python train.py --n_layer=13 --d_model=160 --n_experts=96 --experts_per_token=8 --d_expert=32 --d_shared_expert=256 --activation="cubed_relu" --moe_layers=[0, 1, 2, 3, 4, 5, 6, 7, 8, 9, 10, 11, 12] --n_empty_slots=48 --router_score="sigmoid" --normalize_top_k=false --routed_scale=0.707 --balance_loss=0.000212 --balance_bias=true --router_logit_norm=1.0 --init_std_router=0.00845 --lr_router=0.00119 --vocab_size=4096 --norm="rmsnorm" --norm_eps=1e-06 --tie_embeddings=false --optimizer="adamw" --lr=0.00432 --beta1=0.95 --beta2=0.95 --batch_tokens=65536 --seq_len=1024 --train_tokens=308800000 --steps=4712 --dataset="wikipedia_en"
Below are experts of layer 3 (counted from 0) of a mixture-of-experts language model. Rows are named router (the router's row for the expert), up (a neuron's input weights, with its number), down (a neuron's output weights, with its number) and show model dimensions 0-159. Each number is 500 + 25 x the weight over its row's rms, rounded and kept within 0 to 999. Numbers have three digits each.
Before each expert's rows: a language model's description of what the expert responds to; "gets" lists some tokens that make up at least twice as much of what it gets as of all text. This comes from a sample of Wikipedia text that the model never trained on. Tokens count by the router's weight.

# expert 33
It responds to: Function words like the, in, on, against, During, plus verb stems like enj(oy), rece, caus, mostly in running prose.
gets: " in", " the", " F", " In", "ri", " f"
router:516532536474497529520524497528484515473496494555512477473518480493477458528542499473484492512465509498542465479430486481502526520571438516498492495501487492488532485458500476496479486505540499527495530521458483484530492512492527486530481501455505479441473505497492504497523512537498505505499548492510537528523476488518516505480502515511549475511519476472479459513463544493500500507483513530523549498495485495486514525546472485521506551465502487459498490493476545510462498528477502
up0:536495520519492466522548478483478468501477484563510526473496496535486515508526519559508498524530468500484460490470525493472535529563454503526534483502491522463464486489491494504479473475484510532548490490479494470503513488500486502505480508512491462524497474487527527529453539490498484480525498500483481502488478517536487494474548476551477493503500487483476532490492544516460535514470505494498475486491464477540523523499509540527509468501515470525459512523491487472515426510526530
down0:491508475502486483538514502512555457488518492489531416507476455523504540505503516473540491525481512524520509514517510501486480488509476474532521479535484535477528509531549510497461483507540458553545513486482524489525522493524527470460484487508473478479486507449470492525470483501515461464534490477490480488507496524491516455514519478479520521504500506486463505503499563497518534518521494471526484499518453525526521450508500477480484474485522460502488500503482516510511509558522467
up1:479500515516439499512485502489526465499484462554467507517486474490507484537515457478457513481446507512490487482456511529486531464488492503548491463506522484476506480501528480526483511536522531516493518501472476530522473508512516477536485469495521490457542493530484533517531490497463473497503521487537533529527509521462547493558494492493478467507515523466478512517527478452522472494492498504507541501479510487508526525553486487495477543466471514511481567476493528513472507475477491
down1:508480538524519476490473517474516504470491445490510474503489526523534485513523476490507513493466487471526492519492496545516454478519531516474553479536458490543473504504546468497505517473511546495507528500504502522533499491488499499462501491449546496488522497477504551467484463506501477512478499491515480564478513466530438510487526479533491497498494507523529504530508488487464466514531485485513501531527485517468487534489514551497499539468517458534484497507432534461504469497501510
up2:528528563492497486515557535507525497460486462504527485498517486539468464510506507469467477526513487507506483428464493514489532517525500514497507489524513483509539482464497493489505503504539504510543524509476528492526452509496513479531474525431480480462477470440510522488515485544489497493498505475505521501478481499496520479534511514486551491548561469509460490506494520493525462491484510506494534474485460489538515459512487510513517538494520476469523512523519519518456493532504491
down2:526500456498509546509529482464516484526501504475521514513512491545515489529520496520521511527511478456546491495528465518510518492464521477488460510478498468532472440452477500486518533492489506469480552537451512482533467502493518496539490465529506500477538497452476525562517509535517505476490516527491501538493512496521558492500525492498482477479479500523509500515535528510528522517551465525506523496525477505480488491523472513516457522490452500520494547526502515480493463521454510
up3:541491496543499506474505535471483447497496462521489495538492479521497535514482497491461536464518443481495475498520485487491473476475525490512493524538540525526513493514539528493501557499542504522503444507528533494512508510511484477505552519499491482529524496491537462511473498500463527519532521519538522528489497482503507467528507513500496508519506527520471568510524425486481476467484519473495466493495498474525476506477542552501492507478457517494537537515527513467523501481498511
down3:481522512554551505436506502485484485492502470497524508528531469513500517488480511468540461496526462498526538493507494486517493502480486488503512459464497478536501545465539508534492486501522453508499505489513465513475473533509542523531507493504461545501529491510467473508520445494486502534498467514521513509519518480479449486535480510499486520471464485528504461496478497505462514456475510529483512512513503451428502512497538461473471534503513503508453483512503478471461505506537506
up4:578430524499490494509521555471523485500509503488531466470519519529475460536538516475484548516464485492525455510472483501517492489536494500508507485477518500485504529502488523479496494536552512527528514512467478505539477507504467521546498532515508495482546470494511509480514483538465498504505523515454508551502469487533507524483536503483546495501509520554527469532515512461502493464486502531488470468520456467474502513510485493466490481485520499501501474500551503479488491525478497
down4:534525511472499508485516494441532526496509552482563507501489482473463457508490495511498434448468498521534497448484491512486530456505494529497511547509506477516517474466483487490491499510493503524475506536493526485516473473496488488482464492512499534459511517462469529486502445492483535502496483494512510568485488489517477478510510465452520461515527504509539475475490519517512536452485475502507486501526492499486496531503426492500517504466450501487547474497501475518510501524513499
up5:536490484520491512506501502510523490492515518505499474490476500502487502492555500506527509425468498500515520461487483501559489501527470502545478529535539512512529512483480493482516511524531497532503510491512476475505487525472484494503489498510493466448506454455495467498515468449457507491490546506484493506560518504520502553468555502493543507562498488497486481523498528464494457448457510457529529483486486475506509517540495509505510500490468516441511480473522517478521491532509473
down5:493470520491498449506483477487522520470514473521504514487527499502500482557477482502508451455490521464488494527468469523490533486528508482542506544509500477472508481463463508478489515513506484486497534460495497474509508434491465493486473540505519503478499502498464483448497465501471484473501458496500469528530470431501466507522508487485504496524514501489530500520512528504465476471472485533491461470494456454496516519468481466523522451483463507498509481473529565501519471502466492
up6:561511507478523531489459481526479485503501495552471496491497516514491513522548523486475483500480499486514507528480495475500533518544507570527508487475494519506537477498471478474466494549511504487492486490481498511488446535487524502564493515476494496449470514548484526523502511532523487501504535498465524482440482477503472543523504540484525495470463467510466532526520488526542509509503496524495512496482478499499457506513496503479483542451460516487535548514515536512480522474489490
down6:489516517533518492486513520499486517483503507538541464494477560455535497484507520483475493498498469512510503501482512484500510449486494512480478559488521511545492480544475477488529448514511500498549498511507524512471502515504522495437492452473493498479441521491491531494469507503490518535543503529471495500504553481495466459503470466453526528524477491516521537485478516489541474520490491491497502505514535471442505508537484493540488504497555455524507501531502537495486542529485496
up7:497499488514507497491527535484452456519483483534500527520469508527497505495506485477491516482502466487467481532465523482512491494478548507501547519515509518503450513530526515463498565534530519553504469501540543490480443494524551478517565515481460524511523477460532515511483502506510526521558497517480503526483505484507511513546528521535466502508510500480486548508543494512494485461479534468504489529487509472543481497487543507501479512512489488478481541532490498495494464478520502
down7:529499461477481527489504511522487531481518463554524487487520515495486490491487480514485513487514505503485503465464492581512533518479478501492524525497523522507496575451509465488497492466430544552494517488487464495501514492495455535503481470494472498460505510488472534553522484472500482529514495492518470491492540529504507501506463514484545504499511514510497532481510486554508495508495498517496490545520514497523495513531525513494466453475473492513490503525512410481519489512520486
up8:499509530511530516478510481506477507523482484533504513488485517499480547508552478492482459479502455485500483510463478502481460492467516518478473566499484528497505491504502480455479530535485479534512520477554512523486452498457535500439489500521533461463462480518504476541501530516521511536495510512522506544487538529538502549485514500490502518495491504467486486484527508518504508489503484518509515464539513489477483519528500479519455548484465492461461505502502515478469493426530488
down8:462501513499508494499471511451500508478544516497508456474476527522535542522478470486504511500521527531499483496497476506502501514465488477465465510456470493569524538524517500486451498511492516478497519495471523523488529522516560507448493479460504448485496493489526470503516509516527478505543517515494517466523508447466497526491523501515537507494468509486523511468493465483532558502469587494527497498519514525462486526520490507549508497497496459543495489505522490524517509512487506
up9:472542499458495547466523498517489497458475477502479517498474473505498468508489462466470490520539508485461470494499511500525535506482492495486577475531515517523516470502578519487494495487509512528461487502494500539511505510507490475460524439529530476509524508485546514528492472508501476511515521480479534490504461464508496517527536568524494494516520521497500575484525502485516446486485505508495499523504531463509510491489488525508519502480531498535472489525480481474484521453486473
down9:512485505497436477560541496514489465453522471532516482478514498521453498507487498492491535497522464505478521512514480585484509505508486505465513440481521519522504493522499531492500523505476503430485518468472436506530519499489483486468456486527493474512539518515475472508460524500508487466524491470478490500523493493488502486503480512493530492512525528526488493488524482487477507502501503525488483532511526496526474513466521491448523478449509475521484481549489462563527524501488510
up10:529540518488485493492531506507464494427505510518504511519528513525461491491531520448497542485470487522476482491450504511509473509535457532494495514484518512487485539517491470514478582494499539584539467511493475469508530503506488511528524534464499486489493539478495466486524537494484529497511484489531514488554487511538493505526499499511465519541527486501478492506455520488495470499492514489501507516510498509514512492475489496479503570527509495464507516504470534504493474538463533
down10:471491497481481527547516507501491531459501483469547508473461496501494538498508515511477491504476490529468512491536471521495502527480507513479534491505481499506525484484503573503518489473504517502470517525520480533480473485488520486459448476542494510467513502511516500525492481535538487454475456533489486507492496479524527525538482506474492493455481480461460468531504508483418528494500512490462521501512456499529548491547502468512512502507500476543482467476544465465537480486504524
up11:515504498519486487491468546458494462504469473510511466513508486497481517484493474459481504471542486482500483508503548499492433485536508487519544503500500501510467522491528548501515550508518525512506477514547510497461451541473519452537531475480478496468522477494577479482456504508512530542551495491494512557494535505523477490508507526491494510516492507489491549503517497486475443489477521474503474503482486507524472511500536519512496531478483513476499564514501485512473493466509520
down11:473500492492511505538467481490468492499531526499503544493493511487458493484498502545489503463496486494528507569483482515556547538506524486515463511501461504500488499469467488513525470464466517464451477501474468522490505480491521544480481533531494512507489554496466525526484467459515517538491503509476537479509487478520521517512481507484501463488516474506498563517474520501510472501445462480518490485451512543499522526508475511474473486495502530489432524483519515538463508499475510
up12:548491523532504514478502534497484451473492518537503496573457494498457483467538508490480494528503507486491432508539486556506490501527530527517522470513498526476542485498482491460535505476487512548527457478508505503470483490481536547517530518518503501471552494486492487475493532475477534498488477533472491480537493479483496524512523526497543500495498483487485504511488485487521424514439472509450498497516508492473471494527557525493488486469497530493496502481514497497514510509506490
down12:486511482530493470468511499478527541464484476521525511481481493492503512559500515458500512496499459503499529496543466468477507539501490547510545470496516502519458510464528541481522498480447527522491533449495485475516520490505508499507517532519491509503521504466495502460479497527440541499520483515494462516475498506497461469508497495514489521532501518542487509558507512494453480499515442480505488457528505505530524484469532512514551459524486504472479494506470444491525496469541514
up13:501509560515529517494521509501486512510526505533455464558465470498449508505532528473427504510506465487487505492448516508502477471544499535532505474551529530492493480485523472489489505527491529526487491525482563492521495489512515467494513471533501532565500517500503461496487530491467540504477524507511504499495498492482501504514471552532507493497514511540476488518506478506473489493513493525514502518496532529517441515559475474531478516505510514517535545487472532511517488494523484
down13:488519509514502534512530471502534501495483513525509525467535500511478494497526507540482474558477503529511494465486522534519524494525494461521454488479525475493492488496477510475504467484527526468564518540457468508496524491508500440511492484539483512485475497532499525510495484537482500516533466470518470507511516552475500500513484485462427502491485472510485452508502514527489513481499492488505510490504552507530536451528486524469492457501524487528555500520485494508495498577531482
up14:512488515516497501459534530479492481507472459507488495519518480539483500505489492472502521475493454485432485482487538507490461466495554485515496485526545523523521519521531510468531563532490503526507502512525536521490448528489496500504525486487466519505533480489541483529447508510498500523535482524491525497501531497503482514470544537555509557505467503478459532484495462515488500477470545490505480471456522479533468481502515508488514524491479519461528537520527505475521490474513482
down14:499503513519482508495505461497493499536494470547461527492533496469481485483487509540511500494531478500505535487469462504509522498502534508528545497506500531502475510501515478502499520486532502514480510448547442497492467486478519448440522515526524540504513483484525447527519493517521444514475570501509500515540495515472449537506507563487526480497513489520499537489497527477476465473522492471450520469536469515505499516527500496527526506537502488521496499499530480556493498475499506
up15:510462496513491493501527528473465490489496493522486518524512470516456529509477480471464506449502459466481498519519515495499498483460514519526507521524545520510460524485541495495515549517487502522532483461539506543478484522475520474495534526491473498514534461500562439514498496524507528523517491531509525505491471500524502470513521502495490550554492497461499554544546486499476480476478476482494502479481503479539472503491540534489501541482518499462484560514512487455501479496518487
down15:514530518473548522520496538548507509502467500540517464494494497501509492489510536473528496508491486540459489462508473492485472561542507517455504499495480529497527475481528492499505472496424503530461530483514495554538497503473467519489522517511484501532549483515538488456493510528513467488514477520535500452521512466545524480481510507466489479492508457484511474509516528488498520514514500454504511477484537494484570508506500470530506486536489517485499472481522472529551504488493508
up16:520497508476474438482495523497456459514474480529491503530482499513497514491494470489500514501485468484438475478492540503494486484462538517529522541534503528487504510489528527509531574561495515517487495494551526520519511530495506473509578516485447477514519455490530475509495493492489502518531486512501512492470525513515465498531519527518494548531492495473507549492523501471505507473472535494497474497485497468536464508508507531471464515473464504467504553482481517494495478468504501
down16:492501505495537525529464481498525506506501481478518518486499479460516518474540506510578470506506501493501468477454528523496491508511495504462552541504513531485463511463518489500526565548469491516528507538473523489537523501522482501548528506525467510492513499497526511460520543505496532518468499555518485450494486479513499514515508513478454565504514439491514488484507525516510493521532479515479514501488509464520485509478528469469467513479477465476514542469466485497529510502522488
up17:491527500509462527499506503481513475491500424527469488516509518520474501501524479506448510524550477469501458502491479537493505479524478510476529474516489523493504494463486490509503505435480520559496473469478501476535486525510545548483493537501470532457500492512484471473445512501469466459493512518458506500491485496465496526469512486504503489508507471523509491550510483538525497533523497494491506472551543534471512507558475471503515532504505483500536554485528528502489478513494520
down17:514504459482445457516496521495518445528501519531503510539498488513528457472511521513525467538515510525537477562521549531538501480475501513519504483527517460491525465488478541484538496513536513503538498464464501498518503516462479500534518492535461508484517497499498503530515521510462512506546472507522509487490488478503502455507485480505489503518540501460494480533517486538490477479464479468565544528468518513506531469523527491471528502530487475462508526487485503504473504520524466
up18:530537496496467503530455510539460509471468474500514504498515476494442473497482531480440503457449476477483463499487526516495487524481485491512496445493511543497506484494512501503530531491516477553492528503477500509474482495532496519509493503503535471528475533526558518502499461551507530468513504497522506468482529473511498500477452485544504506498485482506493536509533486498477541499495543511491562527509472486480505542515477506513532476518464486508553487533526505475533508462506529
down18:491497476512490523512478504534504522519495453500489520486539497534505497477498540478495460488490471496465498509553446501487531480488501484503482516489439497535528482514507539468489482512497519486456485486494479482480537532495496498552493495551512490568457472512524563499530513458465492464510512528510493493473479517501488496426493509503524499532529471481504506543495553502511512470499456466505529536534524523486490496497503521524532491465503490493480483467507506534487516460521537
up19:537499499453458518479440501510516511479463537515508492523483478523489475533498460477452472466513499476500504549525511470444524535491467512512480468544546486490533524488524558472510481453504446501528487494513486510520490515500494497533526484487508505489495496508505511563516470481493512493476533473479479473490464484483471506505471495549464503485508553456550480547541459494519500482523471498499509488519519503488480536491493496492482524501468483477538498502472491515474513481486490
down19:483526472466518451502444499458479517490431542511487493492491492505483484495510494474513507557472479491472479502515507516507539494465486539507549529444487523489525505512481508494553495490475473520504538467521478520506541477512520488476500502490514469497519524488484536532537503521498470510481474497477519514518527484489490491537466469536488487501486548453492490525523451542513465531482469500480488520526473497484490526475508482481500491503546505506501539493504521524563557519508530